python train.py --balance_loss=0.00733 --norm_eps=1e-06 --optimizer="muon_variant" --learning_rate=0.0102
Below are experts of layer 5 (counted from 0) of a mixture-of-experts language model. Rows are named router (the router's row for the expert), down (a neuron's output weights, with its number) and show model dimensions 0-95. Each number is 50 + 10 x the weight over its row's rms, rounded and kept within 0 to 99.
After each expert's rows: "comes before" lists some tokens at least twice as common just after its tokens as in all text. This comes from a sample of Wikipedia text that the model never trained on. Tokens count by the router's weight.

# expert 26
router:39 38 56 59 20 51 55 64 64 42 49 59 52 60 57 35 43 42 56 45 52 46 58 58 57 38 43 67 47 46 43 39 60 51 36 60 40 59 43 52 64 58 69 60 40 43 33 49 56 61 57 36 37 49 48 54 52 59 54 52 46 54 66 37 38 45 48 47 54 53 41 48 71 54 39 34 58 74 45 45 37 42 57 62 58 43 61 62 56 34 52 56 67 40 50 45
down1:44 39 53 56 53 32 66 47 47 50 60 44 59 43 45 53 34 26 42 57 47 42 35 50 38 35 47 55 36 41 47 45 40 53 31 46 61 60 40 69 45 48 56 59 53 42 61 45 46 65 53 39 20 46 70 45 61 48 50 59 52 60 50 59 61 50 34 47 47 32 54 59 48 43 41 53 42 41 51 56 37 63 45 63 35 68 41 43 46 39 57 42 36 44 46 54
down2:28 57 46 59 48 54 35 45 51 41 51 38 50 28 49 41 58 49 63 44 40 40 56 44 43 54 58 50 46 50 23 52 39 40 63 60 36 53 34 48 52 56 47 62 35 49 55 54 53 51 52 30 49 64 58 34 50 45 50 35 45 25 45 51 56 67 46 48 56 55 57 67 59 54 51 41 57 38 56 53 64 24 46 35 30 39 51 47 47 48 46 41 36 39 55 46
down3:43 40 43 49 63 47 51 43 47 55 55 53 51 38 43 44 62 52 66 44 45 76 55 44 53 48 30 61 39 50 46 27 53 50 52 59 57 44 36 67 52 57 64 44 64 31 60 33 40 57 45 66 52 49 42 50 44 56 61 60 45 40 45 77 56 50 31 50 61 66 45 36 56 53 58 58 44 61 54 46 66 42 57 70 44 39 43 53 51 40 44 60 30 45 49 49
down4:30 58 61 62 34 58 62 47 50 28 47 63 55 52 50 45 51 47 41 52 57 52 43 37 68 52 57 67 48 60 59 45 60 41 51 39 51 39 43 43 55 42 66 45 50 47 56 47 55 43 36 61 34 71 48 51 29 43 25 38 38 50 28 45 65 50 58 52 50 65 70 46 47 50 56 52 65 41 40 47 54 42 53 31 41 57 42 57 53 48 50 54 46 60 60 39
comes before: "0", "–", "1", "2", "3", "5"

# expert 31
router:41 28 57 55 45 49 58 58 50 35 41 52 33 66 71 41 43 39 50 40 57 51 57 61 57 45 50 54 38 43 43 40 64 68 51 68 48 53 46 49 56 51 57 56 39 44 44 50 60 55 63 40 55 47 41 51 60 59 59 55 45 63 59 31 39 34 50 32 64 63 39 36 56 65 42 36 50 50 34 44 41 45 68 62 55 46 62 60 60 42 54 58 58 35 37 38
down1:39 59 50 58 27 55 38 51 43 59 54 55 44 55 49 44 42 52 61 43 71 35 48 56 58 55 45 66 49 56 45 44 50 57 32 36 74 69 37 43 61 60 60 50 63 61 38 60 49 68 51 32 54 46 42 51 60 46 46 61 46 48 58 50 86 40 52 53 46 47 47 51 49 57 64 39 60 75 55 45 58 42 48 50 39 46 55 63 68 56 50 51 47 51 52 48
down2:54 51 47 60 42 56 35 39 48 60 70 47 53 55 51 50 59 51 27 69 40 42 62 37 70 46 42 28 44 53 38 44 39 32 42 54 52 38 48 36 44 47 77 49 46 61 57 42 36 45 54 37 59 60 61 68 54 46 44 49 47 54 43 50 46 54 51 56 62 51 46 30 64 42 41 47 52 45 52 54 31 53 58 41 51 42 51 59 56 48 59 39 49 38 70 33
down3:64 45 49 40 37 59 58 32 48 44 49 63 58 39 62 49 42 44 37 49 40 64 60 59 56 38 34 34 55 53 53 56 49 57 48 66 28 57 39 54 56 46 37 41 48 52 37 34 58 66 36 46 38 40 72 51 52 39 55 72 47 69 34 42 50 51 33 45 52 53 41 30 40 40 32 45 35 55 46 48 57 61 55 50 48 51 52 51 44 31 54 51 41 45 53 50
down4:45 65 48 38 51 48 46 47 51 53 35 54 37 44 52 44 45 53 56 33 41 52 54 34 39 63 40 34 33 62 61 52 67 63 57 32 44 53 53 55 61 52 36 48 38 49 69 55 48 68 36 47 55 55 54 62 55 43 42 34 31 51 46 46 48 59 65 42 49 50 53 52 71 38 55 38 59 56 47 70 73 41 54 44 61 58 67 61 51 60 44 45 65 50 43 58
comes before: " the", " ", " a", " his", " their", " its"

# expert 20
router:33 42 57 56 36 50 60 55 57 36 52 62 39 65 54 40 49 38 58 37 61 37 62 55 61 33 44 62 49 40 45 39 64 58 45 53 55 61 40 41 56 37 66 58 44 36 45 47 63 61 59 37 38 49 49 58 51 68 60 63 40 54 48 37 44 41 39 48 56 63 39 40 54 53 39 40 41 57 42 45 41 35 62 55 58 29 59 56 60 46 59 57 53 33 35 35
down10:32 54 60 41 56 28 57 45 38 49 57 59 52 58 42 56 45 46 49 45 35 51 61 64 45 46 57 72 63 46 45 59 56 59 64 46 40 39 50 63 59 49 57 47 53 50 47 43 39 31 55 51 53 74 42 52 54 28 42 65 43 43 60 54 49 58 47 49 56 58 33 52 43 69 39 62 44 49 50 45 47 49 56 38 37 44 28 45 50 63 35 76 50 51 71 49
down11:53 47 40 38 54 35 52 51 62 66 48 54 21 48 47 60 65 60 38 48 56 49 59 51 47 62 38 70 63 40 43 46 64 61 45 42 58 52 41 31 44 36 50 55 66 51 36 40 45 66 31 65 58 43 53 38 56 48 53 65 64 47 57 37 49 60 54 63 41 63 52 43 36 43 34 32 61 56 42 48 62 57 61 51 51 40 48 47 54 44 51 48 56 32 54 44
down12:53 54 37 43 49 49 49 64 52 48 59 25 50 39 38 43 47 33 64 53 49 47 52 65 56 63 54 38 33 51 27 61 43 36 63 36 40 35 53 77 36 56 53 50 56 46 39 50 58 56 54 49 62 62 36 40 65 50 50 42 49 44 54 44 67 55 56 57 41 52 64 45 53 66 44 52 60 42 53 36 65 44 43 47 64 61 58 53 41 66 44 65 60 58 58 51
down13:29 55 46 48 58 56 45 42 29 39 75 42 40 40 61 40 39 45 54 52 65 56 50 59 57 48 52 41 46 62 47 59 49 39 43 39 36 42 49 40 40 65 37 46 64 68 60 63 58 70 60 31 62 50 40 38 58 38 38 30 34 46 49 49 50 42 49 46 64 41 42 44 55 50 62 49 50 42 40 35 40 42 55 61 57 55 53 51 48 59 56 46 42 58 32 59
comes before: "0", "1", "5", "6", "2", "4"

# expert 29
router:49 29 57 65 39 62 50 57 54 37 43 62 47 60 47 38 48 52 62 31 67 37 62 61 53 41 43 59 38 43 39 39 53 65 48 55 40 64 40 49 59 40 57 73 48 42 46 36 55 56 69 38 27 48 44 63 42 59 58 56 31 63 46 39 46 50 48 40 59 61 41 33 68 48 51 41 47 53 49 36 41 44 55 52 64 45 59 57 49 34 49 49 58 44 42 47
down11:41 43 43 58 51 48 63 52 53 46 58 40 52 52 56 69 47 29 55 68 58 49 44 53 47 42 52 74 51 64 47 42 54 37 49 40 59 53 58 46 39 69 69 67 52 60 48 69 56 40 59 27 46 54 61 40 48 41 57 50 53 46 41 39 78 48 34 42 71 53 41 49 52 54 64 51 54 43 51 48 53 57 56 32 38 47 42 48 54 52 48 45 44 51 38 26
down12:41 45 45 45 66 43 49 57 50 50 53 59 44 53 66 62 28 41 26 34 58 57 46 56 49 66 46 30 60 37 51 70 46 37 52 51 55 52 58 45 53 69 42 53 51 48 51 37 49 48 45 34 44 58 44 43 48 41 54 48 43 68 60 69 55 40 49 37 25 50 61 40 63 61 64 43 55 70 57 42 46 49 49 34 69 49 44 46 38 49 51 63 54 42 51 57
down13:63 40 44 70 43 55 44 60 59 34 42 47 60 74 63 62 50 45 42 41 64 68 44 37 52 64 65 49 45 55 61 59 42 49 56 55 57 36 52 52 47 53 44 38 44 52 51 54 54 39 44 57 49 29 55 44 43 49 46 56 27 43 49 62 44 55 63 71 55 46 37 40 30 59 56 51 51 48 57 37 51 37 44 56 52 70 49 47 74 45 29 57 43 49 48 53
down14:56 54 62 61 44 32 66 36 68 45 67 32 63 24 55 48 56 43 63 37 48 38 71 41 54 44 74 45 57 47 47 47 52 60 64 50 35 49 39 36 49 54 47 59 61 55 49 48 47 49 62 47 48 40 53 65 55 40 38 62 51 66 53 40 64 58 53 48 58 51 43 43 36 43 44 51 40 53 52 39 58 54 26 46 60 57 39 33 49 45 42 53 44 41 40 52
comes before: "\n", ":", "0", "-", "9", "==\n"

# expert 27
router:42 34 55 47 49 57 51 51 63 38 40 68 44 61 63 53 33 40 52 33 70 31 58 54 50 47 36 59 43 50 43 44 53 55 49 57 35 57 35 47 60 59 67 65 40 43 47 38 62 56 61 38 39 34 48 61 50 57 60 56 42 64 48 48 34 44 39 40 69 53 45 41 62 52 46 46 42 58 39 34 46 48 56 50 59 43 68 61 67 29 56 58 49 48 43 45
down11:51 41 57 54 51 52 55 68 57 50 43 44 51 53 55 46 63 55 49 69 52 66 51 59 38 61 36 52 54 42 36 45 40 63 54 34 51 49 40 62 62 53 32 42 60 52 51 72 70 72 54 59 39 47 40 43 48 45 40 41 49 64 54 48 34 43 61 56 53 40 32 66 47 30 68 60 48 17 51 42 61 50 57 52 56 49 47 52 50 51 45 54 51 41 40 44
down12:60 48 46 35 50 42 31 36 59 50 45 63 59 42 55 51 65 50 56 50 57 63 46 31 44 58 52 46 46 38 46 53 55 44 50 59 48 45 23 46 59 44 41 52 59 32 55 37 59 38 60 56 53 42 56 60 32 39 62 60 47 58 45 46 58 48 52 33 50 45 63 29 65 21 57 62 42 52 56 49 37 58 53 52 36 71 45 35 45 57 54 59 54 42 60 38
down13:59 64 47 59 62 60 23 56 55 56 49 42 70 42 54 46 52 54 44 47 62 46 60 40 42 54 42 58 41 38 51 65 41 49 41 60 69 52 47 63 56 53 78 40 57 74 51 51 43 62 34 52 37 53 34 53 48 64 74 44 47 44 71 51 48 48 44 56 54 63 51 59 53 44 52 60 54 49 43 46 61 56 52 57 47 54 51 43 56 33 42 62 64 53 67 57
down14:53 55 50 50 53 31 38 66 39 55 47 60 52 43 63 58 59 40 38 59 58 51 26 47 44 45 51 80 59 39 52 39 43 57 57 30 51 36 56 36 49 57 44 65 46 48 66 57 64 58 45 35 49 58 53 36 53 48 43 46 40 29 46 37 34 55 38 29 53 55 31 60 50 43 52 58 47 53 44 53 52 50 44 41 38 39 42 45 45 43 49 55 33 38 60 63
comes before: ":", "-", "=", " •", " Born", " Country"

# expert 9
router:41 44 64 57 37 47 54 59 52 37 55 60 43 55 59 44 40 34 56 46 50 43 69 71 65 45 46 63 42 49 41 38 56 53 39 55 48 63 43 50 57 51 64 54 43 34 40 46 57 66 58 36 46 39 44 54 52 70 58 61 44 58 55 30 45 30 47 36 50 55 33 45 61 56 41 49 53 64 30 49 35 46 55 69 50 40 61 65 52 39 57 60 62 44 39 48
down11:41 44 47 41 46 60 75 59 58 58 52 43 51 53 43 46 49 59 60 46 54 52 52 71 45 52 69 57 48 51 43 57 44 36 32 48 45 54 46 35 56 40 42 56 58 26 40 61 51 52 53 41 62 37 46 49 43 46 26 61 57 40 46 49 43 50 71 41 49 60 36 49 45 44 52 45 50 67 25 28 52 76 56 36 51 48 51 47 36 53 47 59 54 53 40 57
down12:46 31 46 47 63 61 50 43 53 48 39 42 45 57 50 42 52 54 38 59 58 43 56 46 48 50 66 52 56 61 41 31 59 58 47 63 59 44 42 47 60 48 58 41 45 51 60 67 47 72 59 61 37 41 52 73 42 51 58 65 38 51 49 50 52 60 62 48 44 44 44 45 48 52 34 42 44 48 50 33 16 40 48 51 47 56 25 32 33 42 36 50 35 56 49 48
down13:36 52 40 43 58 44 41 57 53 76 51 61 50 62 59 37 57 57 52 44 51 37 61 55 63 61 63 45 59 49 60 60 53 43 47 41 45 41 39 38 30 49 46 45 54 30 35 32 47 48 49 51 66 33 46 47 32 36 47 59 49 52 64 61 50 47 58 54 54 73 35 70 59 50 40 50 40 45 50 44 33 47 61 52 48 53 53 74 49 54 61 46 62 45 64 56
down14:54 48 46 50 46 40 32 42 56 73 44 33 43 58 44 54 56 49 52 38 72 55 55 53 34 38 37 40 59 50 40 53 50 42 59 66 51 52 61 38 54 58 45 52 36 48 61 49 58 47 45 54 69 68 39 54 57 24 50 40 36 41 51 28 56 41 52 61 44 40 44 44 35 57 60 59 67 38 50 46 47 36 53 43 67 67 60 58 57 50 61 36 45 50 60 52
comes before: " |", "0", ".", "–", ",", "%"

# expert 4
router:31 41 49 51 40 61 54 56 52 29 37 51 53 66 60 36 42 53 62 47 60 44 59 56 67 33 42 59 34 45 33 44 53 58 49 57 51 60 44 51 58 52 53 57 42 41 54 33 65 56 58 42 40 58 34 55 56 56 66 53 36 60 42 41 46 46 36 40 67 62 36 28 65 49 42 48 53 61 46 38 44 43 53 59 58 31 47 55 50 50 67 65 54 43 41 47
down11:55 47 52 63 58 37 49 62 70 57 50 34 48 63 51 49 35 30 41 33 46 50 60 51 50 61 42 41 49 45 52 46 48 49 38 46 46 56 63 62 50 43 67 50 49 57 50 52 54 47 61 38 39 37 81 54 57 69 48 56 51 33 44 47 50 46 49 57 45 51 41 51 61 59 46 57 73 69 62 46 58 38 55 53 50 64 67 76 47 57 51 35 38 58 50 56
down12:54 40 32 39 42 41 57 41 58 53 34 37 63 59 57 48 53 69 64 61 48 55 50 38 35 37 53 33 59 58 65 59 46 33 59 54 42 67 54 64 45 61 32 38 39 45 52 43 43 67 54 40 44 57 49 53 38 61 59 48 63 57 42 49 52 76 43 52 64 51 49 48 49 45 37 62 49 62 41 54 36 53 47 71 41 51 54 62 35 48 56 40 56 45 45 62
down13:60 56 38 48 40 55 56 69 69 59 36 49 54 57 72 56 37 66 45 51 57 41 64 33 63 50 28 50 35 56 47 52 35 43 75 35 52 55 52 62 45 49 67 61 53 65 55 42 42 35 46 43 32 56 44 51 52 47 56 41 58 55 50 63 48 47 46 47 47 35 55 40 60 59 52 60 49 51 46 50 61 62 70 50 41 47 38 61 51 59 64 37 42 40 50 59
down14:55 47 59 57 51 57 45 42 73 55 45 69 46 76 29 45 60 51 68 51 50 36 53 47 48 35 60 43 47 50 49 57 41 63 46 52 50 69 43 36 57 63 40 51 43 57 54 33 72 59 49 47 41 55 59 58 60 44 33 38 58 57 59 39 52 58 46 50 47 68 63 46 51 46 52 64 32 51 51 37 46 61 62 57 61 60 36 62 54 53 33 54 67 57 44 46
comes before: "\n", " (", "\n\n", ",", " =\n\n", " is"

# expert 0
router:44 43 61 50 41 50 49 52 63 36 44 48 44 59 67 40 48 48 54 37 62 46 51 52 58 35 39 64 34 34 36 33 70 61 43 57 42 58 48 41 51 48 57 64 53 47 45 46 55 59 72 40 46 40 34 55 51 55 64 62 43 58 56 31 48 35 37 38 47 50 38 41 65 55 45 44 61 62 42 44 42 27 63 62 55 45 55 67 55 49 56 64 49 32 44 44
down0:50 63 56 51 40 65 44 50 53 58 55 30 51 67 52 55 51 46 45 59 59 57 60 51 48 54 46 40 38 48 61 59 47 62 73 51 58 59 52 42 52 59 48 53 61 55 63 59 62 43 58 39 55 54 48 36 74 48 59 37 56 73 33 57 53 54 34 53 47 49 55 61 53 66 55 37 60 63 54 30 52 51 70 60 51 42 52 69 59 59 68 42 29 46 47 57
down1:57 31 55 42 50 43 43 36 56 35 60 45 37 53 38 53 39 48 38 47 44 77 48 43 69 38 63 51 46 57 54 45 45 36 59 51 43 60 44 47 59 48 45 52 54 44 57 57 43 59 43 39 56 65 63 51 30 53 39 42 49 40 68 43 41 61 39 44 39 53 28 51 57 44 51 29 37 73 56 61 51 40 53 51 64 50 38 45 67 59 67 41 45 39 47 52
down2:54 52 59 49 67 42 46 41 42 53 44 56 51 50 43 65 59 41 42 33 44 61 45 53 35 56 41 45 74 43 46 55 34 55 53 38 53 50 62 64 45 61 58 43 48 49 46 72 40 56 50 55 62 49 63 77 47 50 54 34 49 36 51 76 51 56 37 72 52 45 70 55 64 59 66 57 41 32 61 44 47 50 41 65 57 35 46 49 53 58 56 56 51 55 54 52
down3:54 56 59 45 32 61 43 37 74 38 54 47 42 48 53 32 52 54 52 75 34 52 73 57 56 47 44 64 52 58 70 52 56 56 60 39 48 50 78 43 48 54 36 42 49 53 44 47 62 41 52 53 41 54 53 61 67 52 60 60 55 53 32 61 44 64 49 42 51 49 61 61 40 67 48 46 54 63 53 39 47 54 51 43 68 52 57 38 45 42 46 69 54 47 55 41
comes before: "==", " a", " The", "The", "===", " the"

# expert 7
router:36 46 51 53 34 52 57 57 57 41 46 58 36 56 63 49 34 35 57 44 56 49 66 70 61 44 35 53 42 48 31 42 69 61 37 53 32 64 38 37 53 47 61 60 37 38 29 49 57 57 58 38 53 43 36 58 47 59 60 66 50 50 46 48 38 43 43 43 62 57 40 35 59 60 47 50 49 63 36 45 34 34 56 55 56 38 51 51 52 48 54 63 57 42 35 43
down11:49 73 40 59 27 58 43 43 42 46 58 46 44 52 39 61 58 66 40 54 45 43 41 77 60 46 54 63 54 60 46 50 51 43 66 50 32 48 40 50 43 83 56 49 48 61 50 48 54 49 58 55 67 59 49 47 42 44 60 52 49 45 43 53 64 47 43 57 55 44 45 42 53 51 61 46 60 34 51 57 43 36 41 48 43 59 47 48 32 63 20 58 57 42 65 47
down12:59 45 41 43 42 39 59 49 31 30 43 42 55 57 51 55 29 58 51 55 53 59 57 54 29 71 44 43 49 28 40 48 54 51 62 43 52 65 33 60 56 61 51 41 71 57 46 51 54 30 33 50 66 48 47 35 46 32 48 50 47 41 45 45 60 53 42 48 69 38 53 46 61 62 34 42 47 48 51 55 49 51 60 58 49 35 32 47 57 64 47 47 54 62 55 64
down13:42 45 36 50 47 57 43 53 41 45 62 45 46 14 57 64 58 42 40 48 53 53 58 60 61 58 36 53 46 49 63 42 43 47 57 47 51 38 47 52 45 58 63 49 52 46 50 62 47 58 41 35 62 41 44 36 44 58 68 67 62 65 55 49 48 64 56 46 42 41 51 44 36 50 38 55 60 83 43 48 59 36 56 67 68 54 58 30 42 44 43 54 52 52 45 47
down14:59 58 72 57 41 47 66 58 60 53 37 65 47 75 56 67 52 50 44 51 49 53 66 53 53 54 51 57 47 51 60 58 62 70 40 41 65 52 36 65 56 37 67 52 42 53 47 55 54 37 63 65 36 47 67 74 52 52 51 39 53 41 43 63 45 66 61 40 31 42 48 62 52 52 45 55 59 53 63 50 43 49 59 54 54 59 47 53 38 42 42 58 36 64 53 54
comes before: ",", " (", " and", "\n", "'s", ".\n\n"

# expert 14
router:45 46 55 51 44 50 53 52 52 32 41 48 47 65 52 40 38 45 61 38 54 48 62 59 68 41 42 59 42 44 32 37 62 51 40 67 31 60 41 32 54 59 62 49 47 39 34 48 65 56 71 37 43 46 44 70 61 55 51 58 27 54 45 44 48 36 44 42 54 60 44 43 65 56 41 47 65 48 40 44 35 43 62 61 63 40 61 55 57 44 57 52 54 36 48 40
down1:49 39 61 50 49 55 43 56 58 74 40 57 43 45 35 38 52 47 40 32 42 42 48 46 62 66 64 56 29 42 53 61 49 56 42 65 59 51 57 47 70 30 58 70 40 59 52 55 54 47 44 67 51 59 62 56 53 54 63 48 56 38 63 38 51 55 42 28 51 61 57 53 48 56 48 45 63 53 56 56 63 51 44 40 65 38 48 56 58 21 43 54 57 62 50 48
down2:50 58 62 53 39 43 60 57 47 44 56 63 53 53 49 56 39 41 62 61 65 43 45 52 60 43 67 53 37 49 42 49 47 51 40 24 55 53 65 56 42 52 56 54 47 34 52 61 49 48 52 70 54 40 31 32 47 49 30 44 52 51 51 54 52 69 41 38 64 47 25 63 59 40 37 53 55 39 46 36 62 54 60 60 48 33 48 38 59 40 63 55 56 61 34 37
down3:61 53 48 47 56 58 51 51 50 73 29 62 45 61 36 54 60 34 53 42 49 51 47 46 55 47 53 56 62 56 44 60 67 52 49 41 30 64 24 40 65 49 33 36 47 38 43 55 47 54 39 37 24 43 50 62 55 43 49 67 62 48 49 46 48 52 43 43 49 51 53 50 43 67 44 68 52 54 53 58 37 64 54 57 54 49 51 68 46 55 44 63 44 51 73 39
down4:69 58 64 47 45 56 64 54 47 44 63 42 58 52 53 61 40 62 53 52 42 44 53 43 35 50 52 57 66 57 42 57 58 36 54 55 33 56 51 52 46 42 38 57 60 66 41 61 69 45 55 52 33 49 65 43 56 38 41 47 25 50 55 46 39 38 68 66 61 39 60 44 55 57 46 40 42 32 41 74 46 37 61 52 44 33 49 44 62 59 54 49 54 33 45 54
comes before: " was", " is", ",", " had", "'s", " has"

# expert 10
router:42 35 65 49 42 58 64 54 47 39 34 43 40 70 64 45 42 46 63 34 49 47 58 53 56 43 38 57 39 46 45 44 55 64 42 50 27 57 51 45 62 53 66 69 36 45 51 45 65 51 60 43 51 57 48 58 58 57 66 59 41 65 58 43 40 34 40 41 57 55 31 48 53 58 50 46 53 53 45 31 51 39 53 62 60 44 68 59 65 54 45 51 60 33 46 34
down12:31 43 44 45 48 49 40 63 43 54 35 53 48 78 53 41 66 40 53 57 41 40 65 54 59 58 42 51 54 47 57 51 34 55 58 39 48 45 47 47 61 55 44 53 52 61 47 56 52 45 36 53 48 60 30 69 72 59 53 57 64 59 30 49 49 40 57 49 45 49 32 54 61 23 58 51 30 51 51 48 61 53 55 37 52 41 55 43 37 55 53 39 50 58 32 63
down13:46 58 59 40 81 44 46 59 48 63 55 54 43 41 50 41 56 44 27 42 40 48 34 59 53 49 46 39 35 39 52 53 48 51 64 34 51 60 56 45 30 59 58 34 59 37 53 36 49 52 75 63 48 58 60 53 47 52 56 48 43 56 32 53 65 41 46 35 66 40 69 42 65 44 52 47 62 53 46 60 34 45 35 55 37 58 43 54 49 51 59 52 45 51 49 42
down14:46 44 64 40 58 75 43 64 53 64 53 54 45 60 33 56 47 59 45 47 54 52 55 50 51 54 64 56 49 62 40 53 56 52 60 34 26 66 54 44 43 43 34 41 72 50 50 56 56 37 63 51 44 67 48 38 37 51 28 46 55 52 52 32 40 42 35 62 62 47 32 56 56 54 56 56 41 27 54 34 40 42 51 40 41 60 39 48 53 53 55 51 54 40 53 44
down15:49 64 53 45 49 45 57 45 48 54 48 22 61 67 57 66 49 58 72 46 48 57 60 38 39 47 68 44 59 42 53 64 38 65 45 35 42 61 47 57 46 62 56 52 54 53 41 38 39 30 61 57 71 41 57 47 51 35 48 50 59 55 44 60 36 61 45 45 60 44 49 33 48 48 51 41 59 71 53 52 46 57 43 45 50 49 63 32 58 52 55 54 41 60 42 74
comes before: " ", " the", " a", " The", " —", " −"

# expert 17
router:40 45 66 51 47 51 62 59 54 40 46 55 42 66 54 28 42 39 62 43 50 46 60 56 65 32 34 62 41 43 41 37 57 58 47 54 42 58 35 43 57 42 52 53 35 31 46 41 59 56 62 43 41 50 40 55 48 61 60 54 35 64 67 43 44 43 46 40 63 60 45 41 68 56 49 36 51 62 38 44 42 43 55 62 60 33 55 57 54 51 66 63 62 35 36 44
down0:38 65 45 54 50 45 42 40 52 44 50 64 54 32 55 51 55 42 52 34 51 59 49 77 51 60 67 48 47 43 52 63 40 43 39 51 59 55 69 58 58 52 42 67 67 58 59 56 57 58 51 37 50 51 59 45 68 49 65 64 37 55 31 50 42 46 55 49 45 62 26 54 47 53 32 53 61 68 39 44 46 37 39 59 43 60 37 37 55 41 41 51 51 50 68 45
down1:68 65 46 28 50 53 64 54 44 71 44 57 46 38 62 45 61 60 43 68 44 71 56 40 51 57 47 65 50 45 53 62 55 61 44 46 53 49 35 53 39 40 59 48 35 52 65 50 50 49 31 59 48 59 47 51 47 58 54 31 43 57 70 61 68 52 51 46 62 52 64 40 61 64 33 59 58 57 44 38 46 48 50 72 59 45 61 48 50 50 60 45 44 55 61 38
down2:40 44 46 30 53 66 29 51 65 46 59 68 43 34 64 50 71 44 47 42 50 35 54 48 79 43 47 42 38 59 32 56 48 57 42 53 34 51 47 32 53 60 59 69 49 50 50 48 61 60 49 37 54 53 57 48 44 67 64 38 50 50 54 35 43 52 46 48 51 60 55 67 47 54 53 48 50 38 65 49 46 60 57 56 53 46 48 59 53 44 57 42 23 50 52 36
down3:50 60 48 46 61 52 52 56 48 62 66 51 34 69 53 50 46 65 49 49 33 46 47 49 46 62 40 40 54 52 69 47 50 57 45 57 36 38 57 69 22 49 33 50 57 56 48 59 38 46 45 76 46 41 42 49 48 50 31 40 49 59 71 63 49 37 55 60 62 64 51 58 50 44 44 52 57 55 43 54 45 61 59 64 55 34 42 51 53 54 71 62 60 39 60 61
comes before: ")", ")\n", "),", "9", "–", "8"

# expert 15
router:40 43 55 48 40 62 53 59 58 35 41 58 47 61 63 43 38 42 53 38 63 27 62 50 56 37 40 57 42 33 35 48 54 58 41 50 40 60 41 38 63 45 67 54 41 41 35 37 62 67 51 42 42 41 35 62 51 55 53 63 41 55 48 32 35 43 36 47 57 53 34 44 58 70 49 44 47 58 42 41 38 43 56 48 55 41 59 65 57 30 56 60 49 47 45 44
down1:61 79 54 68 54 43 55 46 39 51 61 48 53 49 31 43 55 50 48 47 45 43 45 30 67 43 38 60 69 39 53 35 65 43 44 60 57 63 56 54 54 39 59 48 59 65 36 50 23 52 44 44 42 62 62 54 43 47 53 40 46 41 56 50 37 56 61 44 52 42 36 62 54 55 51 68 59 57 49 61 49 58 31 63 48 51 57 56 54 39 57 58 45 43 68 41
down2:49 59 65 60 48 38 53 47 66 49 41 59 70 49 57 40 56 37 56 58 44 63 49 45 53 65 35 57 61 60 56 49 33 31 64 54 50 63 49 42 44 52 50 39 43 60 57 64 47 51 45 59 50 62 31 51 68 38 59 44 51 74 51 59 53 38 50 40 49 43 44 59 52 48 75 59 49 57 52 75 61 57 35 67 58 49 53 41 53 48 43 36 64 55 63 51
down3:48 59 52 51 48 58 42 48 45 34 39 54 44 37 78 55 50 60 49 68 35 57 26 68 63 48 49 61 44 48 31 60 54 62 41 41 70 47 64 38 52 50 44 74 49 47 34 49 52 54 71 41 45 37 42 45 64 58 47 52 38 55 53 42 38 50 46 64 51 51 51 43 48 59 46 63 47 53 44 68 65 57 37 55 52 42 61 46 57 56 48 48 65 62 57 42
down4:58 42 36 40 46 58 58 63 42 28 62 47 39 58 54 55 56 46 64 43 71 46 45 49 48 43 56 40 50 60 57 60 47 33 48 48 33 57 42 44 25 52 24 38 50 53 33 58 38 38 47 38 44 47 62 40 37 55 49 49 52 55 48 48 53 61 54 45 41 59 22 53 48 49 37 60 53 35 49 56 55 56 50 58 52 43 52 45 61 37 53 73 53 55 31 59
comes before: "-", "|", " •", " P", " Party", " C"

# expert 16
router:33 50 53 53 45 59 54 66 60 44 55 48 41 62 64 37 48 55 51 49 61 43 55 56 58 36 41 53 54 34 43 41 59 63 41 59 45 59 41 45 57 38 65 53 41 39 45 25 57 55 61 41 52 42 36 58 51 49 62 56 39 61 45 36 37 42 35 39 53 63 40 43 63 54 49 31 62 61 42 48 35 36 62 70 55 43 64 64 62 36 59 57 56 41 43 40
down1:48 60 50 33 64 37 57 49 60 66 54 52 68 68 37 57 46 34 51 41 56 50 62 54 35 71 60 46 57 55 24 50 51 70 42 61 51 63 72 45 46 43 68 33 43 34 45 49 39 53 39 60 61 53 52 63 45 37 52 54 46 36 48 64 52 54 50 40 53 42 57 45 51 56 39 41 47 54 50 28 46 63 60 44 45 52 52 46 57 46 47 30 48 42 57 47
down2:53 45 57 50 47 33 73 35 42 38 37 49 62 63 43 66 60 29 50 44 59 59 50 46 49 40 60 71 38 47 45 56 64 58 59 34 55 53 51 49 61 59 56 43 51 59 63 63 58 43 57 64 24 52 48 56 48 50 47 35 56 45 44 65 52 51 57 41 38 44 37 52 50 66 40 24 53 50 56 68 65 34 38 46 43 40 49 41 46 51 46 52 56 53 44 53
down3:51 52 39 60 64 48 59 42 24 27 43 61 47 61 51 49 44 52 43 42 55 51 56 50 53 64 42 64 62 31 44 54 58 45 41 37 50 54 49 55 55 51 52 41 52 54 42 33 66 41 43 45 25 59 53 63 77 44 50 46 55 52 44 49 57 62 57 59 46 53 43 50 61 53 56 63 46 74 63 53 42 44 60 43 48 34 56 49 63 47 25 46 47 35 45 37
down4:43 36 40 38 58 51 38 54 48 49 51 32 65 49 45 59 51 62 38 75 68 51 44 42 60 50 46 53 37 39 49 62 54 38 47 36 38 40 56 44 34 45 69 43 33 53 50 46 64 45 42 48 49 55 46 41 43 39 49 56 53 37 60 35 56 40 59 44 32 52 28 53 55 37 51 32 52 52 39 59 44 60 39 47 42 60 36 43 45 53 24 45 52 51 39 64
comes before: "|", "-", " by", " to", "The", "S"